Weights of a small mixture-of-experts language model, trained from scratch on English Wikipedia.
Size: 8 layers, width 384, vocabulary 8192, 55.1M parameters.
Experts: 16 experts in each of 8 layers, 288 SwiGLU neurons an expert, 2 picks a token, a sigmoid router, a shared expert of 256 neurons.
Training: a variant of Muon for the experts, 6127 steps.
Below are experts of layer 4 (counted from 0) of a mixture-of-experts language model. Rows are named router (the router's row for the expert), gate (a neuron's input weights, with its number), up (a neuron's input weights, with its number), down (a neuron's output weights, with its number) and show model dimensions 192-383. Each number is 128 + 32 x the weight over its row's rms, rounded and kept within 0 to 255. Numbers have three digits each.
Before each expert's rows: "comes after" lists some tokens at least twice as common just before its tokens as in all text; "raises" lists some tokens whose logits its average output raises strongly, later layers aside. This comes from a sample of Wikipedia text that the model never trained on. Tokens count by the router's weight.

# expert 5
comes after: " ", "1", "2", "0", "3", "4"
raises: " The", " In", "1", " (", "5", " "
router:123108161167166164163160132187163171111136085093140152130130114162158107129126099081107090145096081085136132141108161106101106152116112144149130181170053127121166106127123069124101094138144171065131104140218090143130066163114137138118110133097117145109217135107085121068178056177106081149109143132151146090157171158103101137112122128176126132162098088086104121109165085155109176141138149185121161132158112125157137131152103116168099147078146128106168111131163136138044127119151122087157208162127059100091150099064194165124075136089199166125161135157145137084096074104118135151
gate0:163136104136075166066182125165190096129146120062150151113098112170087170118113209106099098148162104166121149160126139188124142133128133128145105136147127161145100104113093162104133149157080093172158102110171168166166165172106153109166136105101100133126085122190148169126108077135079145153128180121134149119154091125119125148124120097134148109123142119156102136156162131167087201150193127156177131165186127104124108109109143119051093083114119151118142062131151076116176169128197126180146139156137120121112128108199089163153105176111179105068166135067138140170184128127104132131
up0:150122120115154173142129143133121116131151098104128127202107092124114123161125077127151149107146126089172118141160163122113162142185145080109138124103128135192133149130143139145161162160131177035073055104158074126192153055115135096107182146120128141072116156106172164078087136150191116146134120142109096091091140158140132144122149097092145128122083083174145165153099113085129087136073099161116165119099175179142123144183096095133126119142090150158089170114116103157063123164087123038115048113128132085154132143133158148164104101171115175087144146153096075130134146078120145115
down0:116091111219092069069139133140102109179079093095117127135182152098093071182138167171103153176103151139107150149136133121120205132132149151124114152169155140130132161083153114081110140097119134106158138099161069155139140062087119179091139151127139151163150125114138119136098163096141203137132171072116113189162184164112117056139159109127105117117148129126105151095128115125074070115171189102122136103060163145067134140091129101108148175143157138111172176160108133123128076098127148101163096158095116173104122129110143084101153130170075162129139092157133161171157151144107144119

# expert 11
comes after: " the", "\n", " a", " The", "'s", " his"
raises: ",", " and", " of", " in", " (", " on"
router:114071180226139216113139112181144147071122106133131166080154145092138135096115115180088077111072060102150108119140104118106113091086096136157147140162122110077178106093104113108093146105120109085133117155139120106140111166081126164135129103071094121144148183130182107136114101156115123083103136116140062095175149147108126147095128129146151070142104075116095146100154089165143199200150083174111137127149033149142121142120112180123120129108118105143099107161147113155060129135090104146111149165087090097091126161135164204089096145161160161157122107111098170137130089096102122187
gate0:142156106080116185218143081140101181126163145148128156143146107153109147157092123142122111099176121227136139097140086129138141108132066106126207124146073119162109097105168092175117167093061125146135142151146113104164076164094129150125139134097128120181188048101094100193089120174111139058144127109139156100127175097114184094099166172124177178173133088159171139072132111104118145124073081097062149168089114176119149130145202171198139129134090095125079159111155089120156166086114116138072107133117196125176110095134123148123151129176141089148143152157098141141138154112141142153
up0:113087110154111145131131178100134110151073138148214109179127081108126166092129091086133128134148112105138145186121104120112136152114114150136061201186157152168137133133098132193152147137152132170155144148128120138134165114083055202151129107092144146126126037143190143104152111100165122132115107104163110138152129116081146092190211136109140127150119135106198151095134104144127176128116116142097155172073105135163092087086107167051150138110115134112129156111162128112091120135126095110171064146160138133134188125156142130107118149128190096120165160149170095135161137148136120153
down0:127179114113162138081153121135163168155190168082104078160176116115108129164140156090103166151112166088118081141165155225131105075136195142122147159111083171092104129118116100177176100083060121166111115130133132149095095141114136086127085122160141145173116111074111117092143128012125139126130141139112147222155149113109144147155107147163208144095136123165104122137171106122100062092176157166159151100122137113103063175128080158117143111124143092201152116126135109122120168098140116081153141098127169098100136115068125079144094148097082162187144130152120138082065145184152060138

# expert 6
comes after: ",", " of", ".", " in", " for", "ing"
raises: " the", " a", " "
router:128088118174169200099140101158145152101162108127172155071105103126124121094101125141113093141054113146155136164148160126097070131141070123162193137175172120101062128112141087085098121124144114056110117163156110151164089137088128164160132099098110101086117172099108165128164150145147147101130127074158098082146140050098129149112132151225164124117120106144131169086185160155108124122101097169208092131133124137161152168114131094151076139120140147200146083135144138180092117154109118147081161157132069125124118123085094151142112109170162184139137187154140158145102112182104170152
gate0:124138144143117139152143170065102069143155127104106188121189193062139106116118143048120096064103101106138137103121176085140132121122188131068082120112061121083089163151144179195053114121082148163108106156143140110158189153152155110124150190093158110112097161141121151108151110151096112172151079178138064170168138129137088101132109186162166172166157131086176079090093102107100089132130148111196198165103156136154177157136158143135133126126161117109119134153168118173122137085152108082109075127172135079091108109143112120089106106137118161136083122112108118141123135083051093125
up0:134096134089120115085144139137126152077063138063142156179127094152168160130076106182188140186096125124160167095107073181178111076174104105161142156143123183089184055148097079077084102135102110116153119164126142154166102107125121109156169123154125144168077111127095187133121119132169140086100141113080168132142116106180115125123149089126136062197147092149143133178121092165141131103138158111119100104113115128101086115122132107132181128133124162131147161152081127062176132163135135187095167131109161115118157138079131145088131096123112125121158141135091117176155134127125121122
down0:092108124171113113095144137155165138128160139099156099091116054154158150141175121155108129154166117135196111139112086134137097093106161133079119097100139076135140092120150057144134077192114120166109180154149107130108130077094137068136148077108190107126110176090078076106129134095128131116132085094156119119183122128148147127007089125143182166104156102184104138082141095101163108093119179169099070131209063154156127139086112146148148103125090136112097138187121150079168109132174177125129127125130115154072087097081107134132151166139103174050100094102133080078165151097145096096